{
  "experts_per_token": 3,
  "d_expert": 96,
  "router_score": "softmax",
  "routed_scale": 1.0,
  "router_cosine_scale": 10.0,
  "n_head": 10,
  "init_std_o": 0.00541,
  "init_std_up": 0.0286,
  "init_std_down": 0.00336,
  "lr": 0.00284,
  "weight_decay": 0.086,
  "warmup_steps": 200,
  "doc_mask": true,
  "steps": 4553
}
Below are experts of layer 10 (counted from 0) of a mixture-of-experts language model. Rows are named router (the router's row for the expert), gate (a neuron's input weights, with its number), up (a neuron's input weights, with its number), down (a neuron's output weights, with its number) and show model dimensions 256-319. Each number is 128 + 24 x the weight over its row's rms, rounded and kept within 0 to 255. Numbers have three digits each.
Before each expert's rows: a language model's description of what the expert responds to. This comes from a sample of Wikipedia text that the model never trained on.

# expert 1
What it handles: Clause-linking function words
router:112141086115122094128130113131157119110095173108142140117138114134126151130168109131143143142175109101103116064131087109176146118091128095175127111127124138144166084140183129116132137118128142
gate0:132078146142141162119165094139145116120105110124098090137145119092152128090121156175143155105155162092131128089136119121126134150111119084136127125136128118137113124131159120128139114110109127
up0:131084132152163136154121113161157162138105123131141077157092113123129129110134111137114094161112112127104102109156095110136125093138119076135124123126102140130143133112101126152131148103120108
down0:066163124147121070146131158136108137106164144178118112110103169133119144112119098114126130152113129119124148115124132097107137130168150144149137125115172127098127106141145114121108112124175118
gate1:121167140129094085107128152106127120139105127106101164110057135148103127115152122123106160115125120159136143145141095155076126123121121115104107123137153139104107146143114161175125106140081166
up1:144108106148109131135107152133118128143176095149149095160171098126177116102134097140112135135133148096101097152114174108148101142140118136106117090152119126140119136126144088124129122120165109
down1:090133161135108213151146155109119132129142129113090161125067147162137146124135138090082126115129157150170127151141134107138124113133146102092117129132157124134152137125119149141123149120095143
gate2:142161119125078142148153104143136106138148122090104098166153160174177115142144130142116156158147151093141120147173114137123110083114113121146134147173130092135136154136122127144173158143127099
up2:117135109138146112109143171106085147158090146105164115081146103125141148120151135131117102124133093081129152132109111146130135113109137163120166101108090133124103151166145161137102126134132164
down2:141113103108108135119127127123118113088144150170119123107116129130078091105076120142138124145122119145077133141084074111099095114109139165138157129145097147101106080111148147137134097138104108

# expert 11
What it handles: List and heading punctuation
router:140123099109121131132147130110146100131146134140148142175155123118077137123132178137109128174207140109148136111109147103130134115125143109163144140136127136109159146135086125132112126120184112
gate0:149130085112134103118114113080153125125126108136115132171168110104154120105155138054121135120122144111138113116166103130102101084145141137140141159121128120149134154106136136145142104087103096
up0:080152146120114105087127119166153098149135108139137091114110112142102171138094138118127109106104097169104145109090115128129148119119100147120105135116077113144151070123138135132146158135123108
down0:140124114170122190144128119109138106141152130108073129079148109152123143135100093115162157104126101100136138168118146108135184124153133132145089128109131089115112182111180096144119140142088109
gate1:153148183166106150136116061146136121119114139159150089120120119136101128137127160166107119085129124180097092090190150139136177140136147128141157184174143106128126127102109126111133146148147129
up1:170142098151123099107133155104103148125129118164113142144073152125117166108156127108136108106121134124147140170068117133135120157095145128120127109115149116117130124162171129164124143126140167
down1:131116107126132130153115140117130120075153129163144156140087104155116148148155126129146103145104149171073176133107107129130140187140083115128090131135143176121162116134154124143145111108153119
gate2:098136148154155124109135131129140117115143095134127182142136143131193134118115108187120147145106129143090163131125160191088146103106110155166134178112120141112153119107150090128133168113114120
up2:132133121112120151136140142137150141106141138146104167137121111094170136117123120179154163152142139100138147077122116179084127126089146106166138146124098125126154123134144104131110144113130124
down2:084084164093094195145126138139133140148163141150144101118092147121127128140152175099150175157129139117120111124102087075119100177113118145138173101064175152162123126098120143157081154112170093

# expert 4
What it handles: Determiners after prepositions
router:158130091109131100139163059134138087100163113173114142137167119091130138127111111123106141073136120141095133138184126159115117120121143094104147147140108149106112099174087111144125129128142138
gate0:170112163152159131156093121121115116109135105135143189072119154112146152083118129136127122154108127133121146164117120118095128089121115100147134104134127105123165156130184117112122106170144128
up0:156119142153105073132098137079116138080119121119109128079132133111140142112092102092100125155124135124123132143130150158107149120113132134135134125136142139121162120120164082180143065185162124
down0:169135148126147144155169141127142113102112120144128153117156166146150125092137116140115130169119114121166111138064133158148155096139153137108151127089134142108156153167175134103112139133110140
gate1:138113093119152151097119100130123134101141119082154170106160126132117165134110129114154110132120136168078135122190092154131131110105118133137138140189134115118147096141079136119130129103144139
up1:118128085140117122110135141133074117130106142117136126164129154119118186151123101110153119134136106141163106142158081144159123131141106177137131128103119145143157123132120121155121129154141123
down1:121105126105122099136154110089117155118168121137084090168142122178131130133160108147081152142142146121150116143163159112137121160169165173112144126137121115114088152101127054106149105104108138
gate2:122074142133128134121134113122119111117163157125132151116085142131154138121123129145179154137138149092140150116128105103122134092127145147135151126127080112112106142086145153163107120119156153
up2:139131148089139147142123129132126153141163102133107138164151151119114093132122104108114152123108084133156100116112121159136125105132108126110167146123182149110150102158123110140123147148124114
down2:100141127139117168139143096138111104165121124127138126103163171125118117149119107122103153131162089095083112136115141120102125164117123112135154109129069150117141143157073132123142163118127163

# expert 15
What it handles: Measurement units and geography
router:121160110103131113097117136116123116149123142132114163083100144157135115129084123145137099130135103158210084133160154123120156094120167160128148144119130172068187118103149122115118100156144156
gate0:161154121113080141149143114109091119111110148123063138155102173169124103120130120118142134088131133137118135165178102118122108119131137169088085131058136126135170131121115117135134126119160148
up0:113169129143126108129075119100138084146126144151093137134074103125159123092139128132116111125143129141121131124133155157198123160137108116109168115176161144116122107162098141132162091144129107
down0:148141124117185085143091134126071110146118173120110119125085114116109123149135125099128122136119123168140144117152119127143139145108141058111165132144111136133111158106140114119133083136137144
gate1:152103111125151125126172106097121125135116131174083141172118129110163162142082132124107109116168134105162114165147117111132104136137199089104092175140133158142158108078149150115172148153134167
up1:153126152149133173163143142143101145143113126142110195135083140150139165125151114123136082095129133115145138072134118171133103116130112102137080152150122148136153120082139155079144141117154131
down1:077091100142117116124160118111107108158121119120108151132119084084131100098136124089173129108131100138122165120113103120113136121119129163111165120109138137141149126137133111119135158124103146
gate2:102154149122156148116105143104122146143151107116141180112123115144132113137107105145133114140135117148122188151125141124093116095149126132105130119127120127114161132142183072080145131116094104
up2:113147140142131134131145140117131169099131160147159090143101120153112093088112121117100125112113128186139150116165121145144146137172089150119122113116166114093137122139118139143144085116109086
down2:142125113165133126143080122081141132156164157148134091182117168146113112143135133141141109131136107131117134129148080135177179102095128132139107129131118122147134105103130159129125111130121123

# expert 12
What it handles: Table cells and CJK bytes
router:097108132123111140147123071146094125101132175166140085139143150147106149116128148123122134160161116156121117123129123114124112133117097181092187115099096164131149143099061127125104129110113127
gate0:146141107115151118080122131112130139155158120077155126119169126139124149131131131095125115130156134126116148148103087105139119135144151151118143164120074141118130148111155109148166132144152174
up0:108136103136120135149119104078160116125113085144137160149092145141168109196125130115152133150124139178092123115123128103118075135122144124136154087126116161159150122157144153127135134155128130
down0:132152118110129138134129146128137100171106140136114159097136121118113104134079152138118140130140115161090160105140162146120097110161184103106174152133081099104100141126117160103121122152128166
gate1:103065113180139145159119131095144127142130103128129172148149148165142112162164113112136090119152127154152121096119085123114135108147124131168155088171144124104110153079104125105110143132126153
up1:135161125082158137136106164127104124143146126136108111118110130106151149147098135147134136134119144103133064130116168145134136131163072115160074192089133172127134120206170122115112135132104098
down1:138144142096116124079151159090145129152128110151145112166153160137121119133127151127121082165139106088128135132159144130096138111153110096122096074113147121131154216105142136137143124167135082
gate2:176087107137127135143114134122091092143122093126151111122154143118114144126138150085108111137116129115085144136121106122137103102135125126125151118094139163114145124103130130124127155113172103
up2:114165149100145146100153172107094132079116109123135135158155143189092092144120141128140121178145115099133128138177108110112151129113111097113070080140141090117107174147101151126137119096168156
down2:062129128147128101129153135158111141119141144128173132120129125088080156132117166106123108148115145143159164145166120107161137195132135142185156067122152133102130143100115129102173158129131115

# expert 28
What it handles: Biographical descriptors
router:108098147115113120099149168101152104084110151118101102113133140125067097105121142140115108172144112109168135162136143098162100104128137100123142152140149127116093105140110142191152159131161108
gate0:099145135116164145109152099127195138097133141121077124179091140111112172127162151126079123137151135151151151127098127132178105163136135133092149128105144136099152104175137174129114109149165178
up0:110126128105102115102146164133114124141135116134122124124130133138121096127116129088112085117178138113132133167133102155152123139150133118113097069092161089113158133141124128168166124097090150
down0:154105131105125188125096124176111116096111149086102086119131122132115117171151152124128123152094134157107095125164105124150131093137138129134138141118103137103119151186135149112112149126100151
gate1:109103142142090152089126124109109108162103140128110118129125152119146107077139085128110134147158133135134152155116113133109133132136118153193149141147083113125123124092097170112120100087131094
up1:136146109187104105109114132171125119118122136105133141119121129142180110083146107122138118152172113156112139157115075141181144126112130173136129175137127102128141170110140179107098124156131104
down1:155122069130139109105155158094120108105171172125156131150089123134073121077074124097132152135134116119114117130135140148103122147137167128153141112115136099136117116103166143122180123170123160
gate2:147169145140080127099125149170139129129071123119157146115144097169141107111135143138092131109114126138125170137041152121130117109106136135092114121123106121107131125161152094175109115098111155
up2:126090125104142130150143096143107152152136143199144117114138181124151133102138133120111153142134132120123099098144117133119144152146126090141137154117169098165118147109117136114164111106153148
down2:108138148136091066131101129102079142131148137133094155122130132141128135141127093133125183134122118139186131157133118151153120091114126073127112096119135143127153111110142133165174135132122099

# expert 14
What it handles: Descriptive prose words
router:125161113103168129177095162134127177149123081112119130111130116143158113141135117132127135090139086141138121116138123106092128129138132117141109183111085112122112101157143123095137089117092117
gate2:133171122092114148161142145102108138127101113140126138148139131155166090158120113132154137120145108153133162114151156126111125123127110164104131152160115128135137145111159096117120146102074122
up2:147178124093144113133145118141113155156104133152102113117143123141140100157096108090093144139107120128116125106136096083147134107121144167108097135124133109086152155164201064131141125099115153
down2:156108133098130123139108124126123108146147132138127130154099113133113141090152163141146103088128185131132111151193121105079116100124131117117125089126154117131138153120169127166166136076098110
gate3:123196138109111144157120131119119145179085115166084155140151137145128093142120139127082137096139096113126143146110093128061145101088120140130142189132114119119133148120149073147132119103089107
up3:121151135148106111168090103092120073135155127133114105143130138097130131144097075122104091173163091117147128144110116169161113148082109101128157150125125093145132101160131107101120138135150154
down3:144111110134094122122169144117136151132135116113159115138136137144161132113120140099142158138130139145126146184130138101110128137102128104147150142127127138149149143158104093084136140121134137
gate4:070119121121143122100162108074115089144120105139122146111145133130115115145125134190096133130122078131173141133111105113100122159170115135116097117128118135095122143120128114127102155147129134
up4:120148187160135131145133176118127152107146108125110119184152146139140112149135112125144117154101165120118185123095160138122144128169105113126126162140113115126128102144133150106145139081073092
down4:151104099131134138159122125087121146116092110120103113161109117126109090122117108111142164071132149144129146119127140131132118117106105109140054097132128120144119094123179130100172152173110120

# expert 21
What it handles: Determiners, numbers, ordinals
router:125107102098109115127115108157118100113097120164103153159132118114122106115145089117092120136146126112135156132159089168129137125085123133114150131118115177154130113133122129129140114153114111
gate0:135153139105178145133176111115124091115092155149134133157147097130089155090115112123131115137159097121091162107133095131147112117092104145116107150112118136093133109160130118126140112109110153
up0:146134141145107146136126147134112121124143115151072109119139118115145078127124112125154111151114144095178078155106149129119099150146146088098141090088133133150091172102121179090119142114156121
down0:116142122132118132113083123095137144099129122114158118098142113145126115137145092109115147123116154116120141141131152115146128165130128154100080106130115105112133138145136170129116121112124138
gate1:120110098111125144131155141125157107132139176135144145065141160154176116144094193132171128108121094130100156127156108142118172114110171111086142154140132162127165151130151109154159134110158092
up1:104136126122146103112142127122116125159140140116146117101103149155119117138109167107149130147175091145094148114161135128098149135135141092105111148161157117142123116166134136118150119191104117
down1:102143137129148137159121141099150148140133159136125134140114124150138162098161159094139133118091129097117150187121164160156193169166135086108136105101179102162128159143132159085150083149149131
gate2:150130132120134156168138120151147099109159139109131119090125138131135114103094145159128100120146110111124155115122126132132144126149161131163148145173158107107158113144131084149156167145155140
up2:166119143120139112105126124117144110115143055162158130146072147137131121152162114114117160114132150098106135127143096162140146108133160091124142155131128144138120153123116167135135112134175116
down2:151124180112111176133129106130132103148097125138122119131133115156112126111155115134121109104145108104131069114119119128150133110167106118135163108143115087142148089130093134114126137107139151

# expert 26
What it handles: Name starts in tables
router:117091149113121126110141107133126093115124127111101121117067130169081111121097119133112079161120098083152109159148104113124129162123136151111119123156133166107141197139130121158107102130181137
gate0:118128156126126133103156124147134079143126118142126100137134132110110130099104137117120138134113096128134186148162134086123145109083097104115094084108108089109112144092105113121062106095110116
up0:153123150115128108146126108148097095162114119111126106101179154172128087086095145125109133147165070138117134141120125136127150095135123123130177105142136092147139122130116168114121142108146120
down0:121119123110132100105120108133101147147118155135083126106108147139126143145108169146155133135120148164173131138140139121191102113147136143116156115113119079148105162147104157100141066076133126
gate1:145163105151127155135119102163134096189111146113123137110149112094117102124126123138101130128117153105129160113113086118162131107140102146157092142138142118084135155150107116150136145151138187
up1:123140147168146140113126073166133110154123175128114130139127107065118121132156116119139123134108125130105183101158117109115129092124100113138171125153184121102120119159130057143157103113163120
down1:124159136147156150143091109172133125149121117109133117190137110144107141154138138156144168103112126187129194166065120148113133103093079142100149101130092128118133122108083081159133111119126106
gate2:088108144159089135089142149169121136177121131150121150142132112136119127134145136141069143133109140114103160117105133105087106115131163135142116139099103142110091168132112130114164158144142147
up2:141122120150107147152139129106095147097161113111152090096141110104129145116100164128145120128141128202124120172137125105127115127108081145096145089164123121093130160143139148169100143105134115
down2:111117086092131099131122086083130150118118185145174129145119127166143134112079153122129157138114150119163093141153137138164102120110124113145119154194118147130122100153147115143096126152137165